config.toml
num_hidden_layers = 13
n_experts = 16
experts_per_token = 2
d_expert = 64
moe_layers = [1, 2, 3, 4, 5, 6, 7, 8, 9, 10, 11, 12]
balance_loss = 0.000535
shared_expert_gate = true
norm = "rmsnorm"
positions = "rope"
learning_rate = 0.00178
max_grad_norm = 0.5
schedule = "wsd"
batch_tokens = 32768
Below are experts of layer 6 (counted from 0) of a mixture-of-experts language model. Rows are named router (the router's row for the expert), down (a neuron's output weights, with its number) and show model dimensions 0-159. Each number is 128 + 32 x the weight over its row's rms, rounded and kept within 0 to 255. Numbers have three digits each.
Before each expert's rows: "raises" lists some tokens whose logits its average output raises strongly, later layers aside. This comes from a sample of Wikipedia text that the model never trained on.

# expert 12
raises: "ent", "es", "ents "
router:159126155119063162156173165119116189182135114056172109073096124043177123123073126132155142120143103161049171151162162116122127121146096155137147110076112136115183115136133162113157160182089088123064128121143114087097076077150107118133160148148158114175127109161133103108185150132158161106144108108160134173147127118154103100143129148075174145181103061165181124149109121180140107098159096163107153154125064097134095171168163157112191146163144107079142130135097110106117182111147126
down0:139124089134125155205110110140100046162118100135129124160190076166146097119171132114151125109121090113122112108153137172103094200123125172155169170155114102149080169104109117087131091117150170125172160176156095171142075135121159098151129150157130096227123114202140117130114141154084110122092126142132111169127115127090098162188108137188113117155107160082151086141164162078131151126160167173150094104153079113152138171190131139123130114135068181137154114091088202155148160153114079
down1:143128138108132141094173089109093081137125154099181119113105152101125155100080119090126147104154160172140129107145148116068052120139120146122125130137150101128128066181080137181126048172134095173159145116187120052132115171127143139124109161096138175172126159105114093076122128098123140099121096179144195073162123127140121086138089146095108079171084102142180131099145119160159110152095197155216093157105092129148160187168133152141162108090054117162099131146153161143107173154138160
down2:118120114201079054142122131085161140141139134109133121146164174154111149144110095159150098140074066158149119151090155131115104124133097132081111127125149150159138145107120086139170190194128127119186081109071136072146075089077120130147115127098120104097132101132177162137121105166128181120150110204094123143169160136084120159125150107141157094121076114177175112136114174095150076141166161169103079027129152126108111156178116172138157038127165128133193112136129080115149117108126093
down3:160088111119127158158136117110109106135112150036079147108079098107134121139090110136125159166151115130100130120130157128082206137110129154129153066127175110162095133122115146143205133168122120141125138150122106141127081127082059124128136161062115140095116197117135038156093173088166145147206121118119170114062124188135166137108115147035142134096121147099105127087114146172100154091105206118089117091168118107093143163098170096152144091146171152122147148101171158149089129164151147
down4:134070135135175114152193131134082115087129139132099115140121166160126064062133158139193081126139154126151086087100177098107093091151108127110116139090145114120142125112099077124099192081188116165083088128115106135123117149155124080131056153174131092125077095187076167122182126097191106160054147097128136127126124143127158111074112137154135170143156094122152088073114067109099115087097121059121136147034141106171134128116122139136158148095166120146168124094144144141076098081128130
down5:165127132067103150180086148134116091132096162161081112066106163103108070138169107128149168123163113138156149098058131144184111104096121107081157120112071188112128125102156090171100113092156208166153165176084155110136134136115157121164092157092178092062050138207160150143132149079171145127112090103161045108148114123109182156110138151151144129121130184107117139065104107135114190146116144082148163154171154092146114182126141104134130127142108130107152160108127114141112161109146168
down6:054164184074127129102150184146065105127135143114157141166110124156120077122125137042169172120115151085124163099123121118138124094127173144151112149182159141211170088138132161111049122153143129141131108155118099123124148151092144114062129129143116145156148122129130061147137113142113077175099129196187102092161124176075073181179145145109107070101103138088122129171132156156164129129151169098084139143089125119132120036192114132151147150138100148060124144161131135103119129119158089
down7:126159120154135098122166113158111163066081110100076117179146155155121121170149079129114055149122088101147150162080066182116145150165098124146127123117132153131134139136059120091149141126144061146143099128207203135135151101135072135095134197120066106124137152140191172079151074146134134173124105137134126173132094158129164164154171105176129117195104169119120110134135112140075118076160077135152104109135126159152127147082099082105117072171170157140097130151131102102184128061145084
down8:123106149134166118202162059081086094083170178091160175129100187068115172114107146107141145131127079159133130099114175122159082112115123111159147134123165147106096139136162132094136126134157188136094085142136093174135150141151143158158057206161096156170131158159167126129138140144139122110161095137146121191099090166098122178116172059102134071174086075078117161151133153184107111185144077114142166114152088156121163193151136108077114084126102120153114142131140113126123067101103121
down9:132082128139130092111085107179125175137148143145151135087144111080150145107157160125089067170119121091156232159126122142125096168159176168172146185114103060145105186114158110165125176094123144139105097168116145160209156121039142141105116136132115192155131103114167122155110107103078130141086189154140107136174165087159096105075174121139153150109109128124149124172148105120122112173171101117093150164114152200057122120152091094112143124089150102119160087117071092103116131096131152
down10:192131157078140129129170157155089149154114146109131162093149079180136120130152152090141186112126139152074091168134141106192097155123174144179137126105107166098161103104164133121129138152140091142130093153060075107141141163095143172185067133136187162134155193137139144114126133141160123149136124071155144164131193084103169155117070161098148103160132045138116171141133108085130159086174139104085148149183159155091129182129191184118091115091112152128156164103101094142107052124120150
down11:190169100154125165139126173156058139117126184078137124121140189129145066097142098123196145137094117106160192124066085086164054149094080132188112169133092101103060137113133168047127109091117094089191164114084141106074119156103115161101140165159149156139122135081093109114127106123124162165132158098144098128118103165162087103118145108159109128174087091196188116145092098135130120134109121115136112122132108122163154134118140097103067126162131159193122082180126111127084106152112134
down12:155174139102164129114162113150158085108135123103179171109139092157099108097118099142134121068066086109102125165076107178154116163135110123148134171074173131092129129175171121137177105125142154124125158137091149131118173145157089134138146125066062072155097088144121133164102070101167096133101117154134134104129109120163119158119124187104185125113106053091158156079166127084069071103145135141166187093150140073160123050185140096099178127101153090091112157102148103050117123160145125
down13:139161088094124104084164185143135091078161132147115113129090114195119115139121134173096096108125110110105197104169093138073178146108115081177102105159136126115156136144089124199116094081114103150111145135137126173106146121155095151101188153143141110078066134138174117090117101128107112141122108165143120053133046081083185119147175170165063075224128100165131129111112136099139175147076138145119115080093170139147104130108115093122185148149152143161058154117108123085143135132116134
down14:190086126159132107134127093161052069158128132080149150078103148114118147150089155052135140137076137092148089122116169099053088142140121133160130191122158126200062109129160136099165156109185125050125139127121074124112128117116081208118057103094120178113064092135152181123116153097126098126140152085135088106131122149103105160138157181151103168095154098120153134127115122140107149162115154144129172080090099079130163162168132151118193120156175152161151128124088142164114133147132158
down15:136114121127167089145179149087120076144155130073098144116102103091125174114196135126118128176125134108133123145137161091152158166107189052158148117139079081172136070121142107169175112156209123155145115151096133161099084154161073114132055194213089151105145120119158111130031163128140165129149115174162173169132154119084152106096193083134083142167132126149151096137086136153112145102150129137108096107140150092158194136171135112123132144091116130164137114152127162137092112185141147
down16:112101129173117118089063077171133203133123163123133133159139167137147090137131141113122165164180144078128094111165094101123128098215137085174152083125135129080084131126173136105141082108151156137113109085107123114130153156067112139126125082139120139126125112102132170186106166127064098148166095135189113136078118081133155102088163127081092078083152127137122094126115167124121151145116203129091141112101144207071076129119109070217187122159143117149103094113149133154179119155089155
down17:104142060079134139136130130092162108132135152101136087128112169159150150078136140108141166150115091116130154179151181107128145112141128076185100116191106119159082073170133085166100135174101132159129148146095095121110121137091167150063163108162099109127127129101175170112096183123096130162149106158139140172132127134255107115077127175152097108137103160088097140188155128156080206158100189115120113125092151092157109167125145129163145130176105108192133146130126075121146064129114176
down18:153170091122136097162140136133137126135175116166170107099074099148090146134188087054114141182165233096092124135103138090154169114158114077200133095178116087128159064130142174112117079089102123127120118161088106116138109140109169122155159113058102102120107161176176145137149160154080175174131113068134158091110171139110168153158164112093131113133117123145103180095121147126093101098105175106152178184172131180138167167120119135136140177117166113111174124125158133167130134069149166
down19:141110107118149124164135178124132116152129148163166168166088135168151184170155183127136184109109060084129088085174086132125089133123124133080128183105083139144088096154102160134145178212133121109108176129158079146191103134123201139167203100071111186177181112111086120135131130097113117136124132159140122111139116130129118063164115108136164115069173097174155088156153184158136137142128166134108166161117116220116171087141126130085116143087145125117125123131150108162109093100133193
down20:100120063101123108138107152121123172144080213143114135154164084114119137095111082102095184124084183099166122133075173123176118146171180138123124090084087125153090118149131140136131114162090164137166100165137152107113172111136087106144137102146099168139188142140095085060160105134125094112121118149154122180162125093111146127126144168168198160192153096132089171158098160098155156098125174092149100111122093073148088106121125168162096099148075145141123080234142075129129158167159100
down21:127181117082081107116174185128108122164157167140148144081177145100109151147132134106144169138096117105114078125142113112129088160199133122075114122097141130098175125108078196132141135116178192179123151089126119113128179163062159121169129142080131166126143146090162132140093145128108131125142165118080131143116134085068111122112084109161073098107097077182088161118130157149099122126182115199116116144163135101081231155191117168147087145080064151144101074077102134142132127120110125
down22:110082198107121149134116133128213194192096155100182169189095062077164171154104170108119181133130142110137091064148133108141140092144166183129128087126126122143088109171138125116171091143126151133136105082112124148106177126108137139128157110112139156141103175112123089140116130143108121120158125107145162165174128113163143098123132128112146123103116035102184128176238153110146106116108133151127146171102128129140183090104121158077139069111084148117095059118125104185191145099125125
down23:152167148129110193103140097100127179133094152142124116139136124114122158123103238113123130136104143131097152153136095118124146138134170131158092113106154096121175150166153120119091137084119068124137175168081161201086207108094033121186107142140096107112133134125123144149105135150184076050174075102171112119131131131140075088148186163112109123144153147061112105135105165108146157177094099121147168125121168142091188183108141133200144118073130136132108134161129097125140130137132199
down24:148126121103092158148117155155091189052129156126122118094096147118082114165125074142153088136152217099198129099138058107145087093124159183087089168140163114146153121163160153103102099077129176172135145114107084113140189211098132102141103110111073133160127108137094112087202102116149092172069149099136106103129149125141111089137084116065120141164063104137133098122179116112127118102172144128125073123127099129072077093098136158112177143164171119183139125140156106131124121141088152
down25:172142165102090138119140109131159100054145145114134102178121110175199102137159127117113128168081107171140155159081166184127190143119122152067139050118102105117143136112113102124098103116141161091150179172103110144113114116102108125157129130152102130154146153080172123109166177134124099096156121057092113137094187173133083073177139109090130080191155124110127087091117143175168124194192112122133156157116155155118138072151113161097139100165073195189099152086108139161100098086139127
down26:102097116141087176080145133160120150179151083131166152123142071113152162125103091096079158179084080094163147149064081136147170170114135149130114131154102175136145148173085143090116154100107084188165120173119090108162125102162151130139172106161156115127101146095114146083077115070124142099019119070088170122121150100113157088129110175132119122135120122112108096100116147161160191076113233074121175138096117142164150143117105165098177117121140114086113143134144180130160140158145131
down27:074095178147096112168089119106141143155137071126104101137132111140115107171152221151077158182120131091107171090173112156150073178076121157113098127104073122160100141135147142116124125114147145096137182083149178111149187106107152136154111128086095223123116136107127139137145138202144122106104105129097174116108161068157113106113132083096152079104154159135095049145125163085117123151126140093108081051128110183136103104138146066129127135157073094113097151149212132122152116134101140
down28:104099137155169131133149155126073128139091104129121143162165124096141110182090123138139190130086125121150070125096121184199163138076098109171096117100149137135100096193166114133138128145150103114152133085151113186131127075144148123082149097110125123177107125102184106136095107066116118099101115127161031149088147159127134115069124120142154119156148100147146143077115187152171131186052106180114113150103097072128120179156083142133124129070071076107137109180126107166104041111153098
down29:123117114142096115111080098175136125158090125105177088046110147120127128111124129094117123182098146107088159080117113126180146161175109134103101118144141102136154111071148105105054102153165119134072118156104166142100092147156151184185144105121130151085087157131108123094153070178088068113105136170103186096104132088064182114095120065116120177134166135133153070141101106075069182166135164188152149155136122139127149130155111093144145162139164097195150112163174100099100181153105094
down30:092119136149183126098131114151176153141165089133132138187102044159148131118163153160145051158097127104099097145133131153120100166173166107130059104120137112079155164118136117078100120134147133090150129139146102182080175085135119112118165164092131173153144131086148099170154150060144137122085115145148166144120079127213108134102125120149132140134124121043139142199165126182138125149131080099114117128179108162062164140072105190165075119121079108118140152161133208156130135144159163
down31:127111158156130069194118127120150111124151111119066119193156105116177097138075201148122134099124145101157116062133106142102144114151146155107127155104148060161140149121073116100132104118137147143155170118145171155161115150159116120168082160070079166109178079125182118195118207124141094161114014107083111152154088153117181136090161168102161124149125178081115118112054120108084125124112169134134129135128130088152145163118165127104153142117093090122181108096136109107071123174143107
down32:149087121139090143133104171114119151128150136146108162082128085183099087123122206066067097170202089142140124087115130192175154118092164101086127070107157163165129132078123133125089136117151153143074157088123148136146130093179105106134104106131154075067082108076131152083163132088105142099120082168032147065158120069122156148138116119115133127095109155145133129080136105096081135118111057070076083106170121103103136119085083141171114143118118135090151105152131163116118155117159146
down33:121107139113140124172102127114152108093126132132202123111165153133162135115092077044110151104093100163110124100189175045140092108096096090164067136115086119112090136131170127102152125229056153166158113199086089098136096172102115144133177129186138093134120126181154131126145133200134148161147162113126131164130173110087095109150114164120139100077101111123115130098107157140185124126151149131155116125174126134139125176130133191193123073157116100136084119163098114151062133101164109
down34:123117164115162141198082101172119169132133163147090214132099158086110088125118134107141139080112202132088086132157135112158092179077102118119083184235139109163086140147155128044164118112115099122148126073058161120135162128142124162152135127121139108081130126062141092115145114201194132149100097144186118133148165144101169076191118080198126149106157114110172144116145089129143138104140122143100128137129123083137125136146083115138144141163119136149141158185112121146116165142122177
down35:107140142084074122135083109154123159136104139119167088210123069102158204167174149112126102098133119091184118092175138146100077144183169096133147160112127161114136127112120064157070108120125069131120148094112174102114136115127139130170114087104101157130126114180174107173085121139131124066184081121113151101150083141094141093138194158148160113061136118155109112169141199107138174126104163138136160114125207123154139048083098087108087184120141121097109086135089141151163137118122144
down36:100162117126171158146123101096097180144084137114128108149143130137093144106146090102183117058131153181136113147127144083222099154119141138130153144095098149085099159091117128093120121125125161142158114141090150088192090092091077080169079130076124180153155136086095125081141109125174129124110092143109152209141130109123144180112118136127146112102184114137214119117211148128131084090187151079099131085160116127203146061121125130124160095132108071161146163108144125110111080118154075
down37:148088096113067144198130081105120115166125112127093186085152127091176197169161070126116138197155128134157154124099101140118067112118136163072149208107107110151093110127131135130097141145149144141140134113166111161177130068146152163158116176108166106143134133107154129117109117138120166149128099078110181144092150159065095131135137079139090161109091121101117081068102091096144197073155101104096168155173116125136111044155116138054127119138133153062152170153133111142129061125115126
down38:117092096112120174140131176098096154113103152121194091098128192125142107176135109123151127133178118120156117105057129104141164074127128101092093050145165130127129076125152163138107132067088153182175084112155075086167135176076139139150075101174123130120130132158147151085172121154110124117116139095113114153120056139137132089143148127153142114153178150148084110097159113189125111066002169099152124096123148080114150180108138132116094125198146174159126124143098135078140119166133147
down39:090140184098160105139092136197101081131190087130170098099112128109119147048136105147112125049150124087133134084086124083096125093122165113110120132152163087083110135110113103106167071098120140142089076143101106160106157180128137154105164163114083093145108153134144179212134073147136084156155171158104098147095089149110096122137162103164117092097127124161129120183168129121111034112097099105154139155154117088191147098145117155129098145123215135152172099151147169165101137127166150
down40:102112124113201132085130144119152191149149135203197126174174188113078131144111131138065094092082132118109169129095161172185098137126109073117059115130167120114124155188126118139113180127124164101142135148186125203117190129160196120116084113084183136112142160146074118175113097132132125140091164166121149097162121151125133110083134165175148076145143108153075130131126136159107091120126095086114118109149118049131133108149130171117101066108114118107119110111144162107069110170075107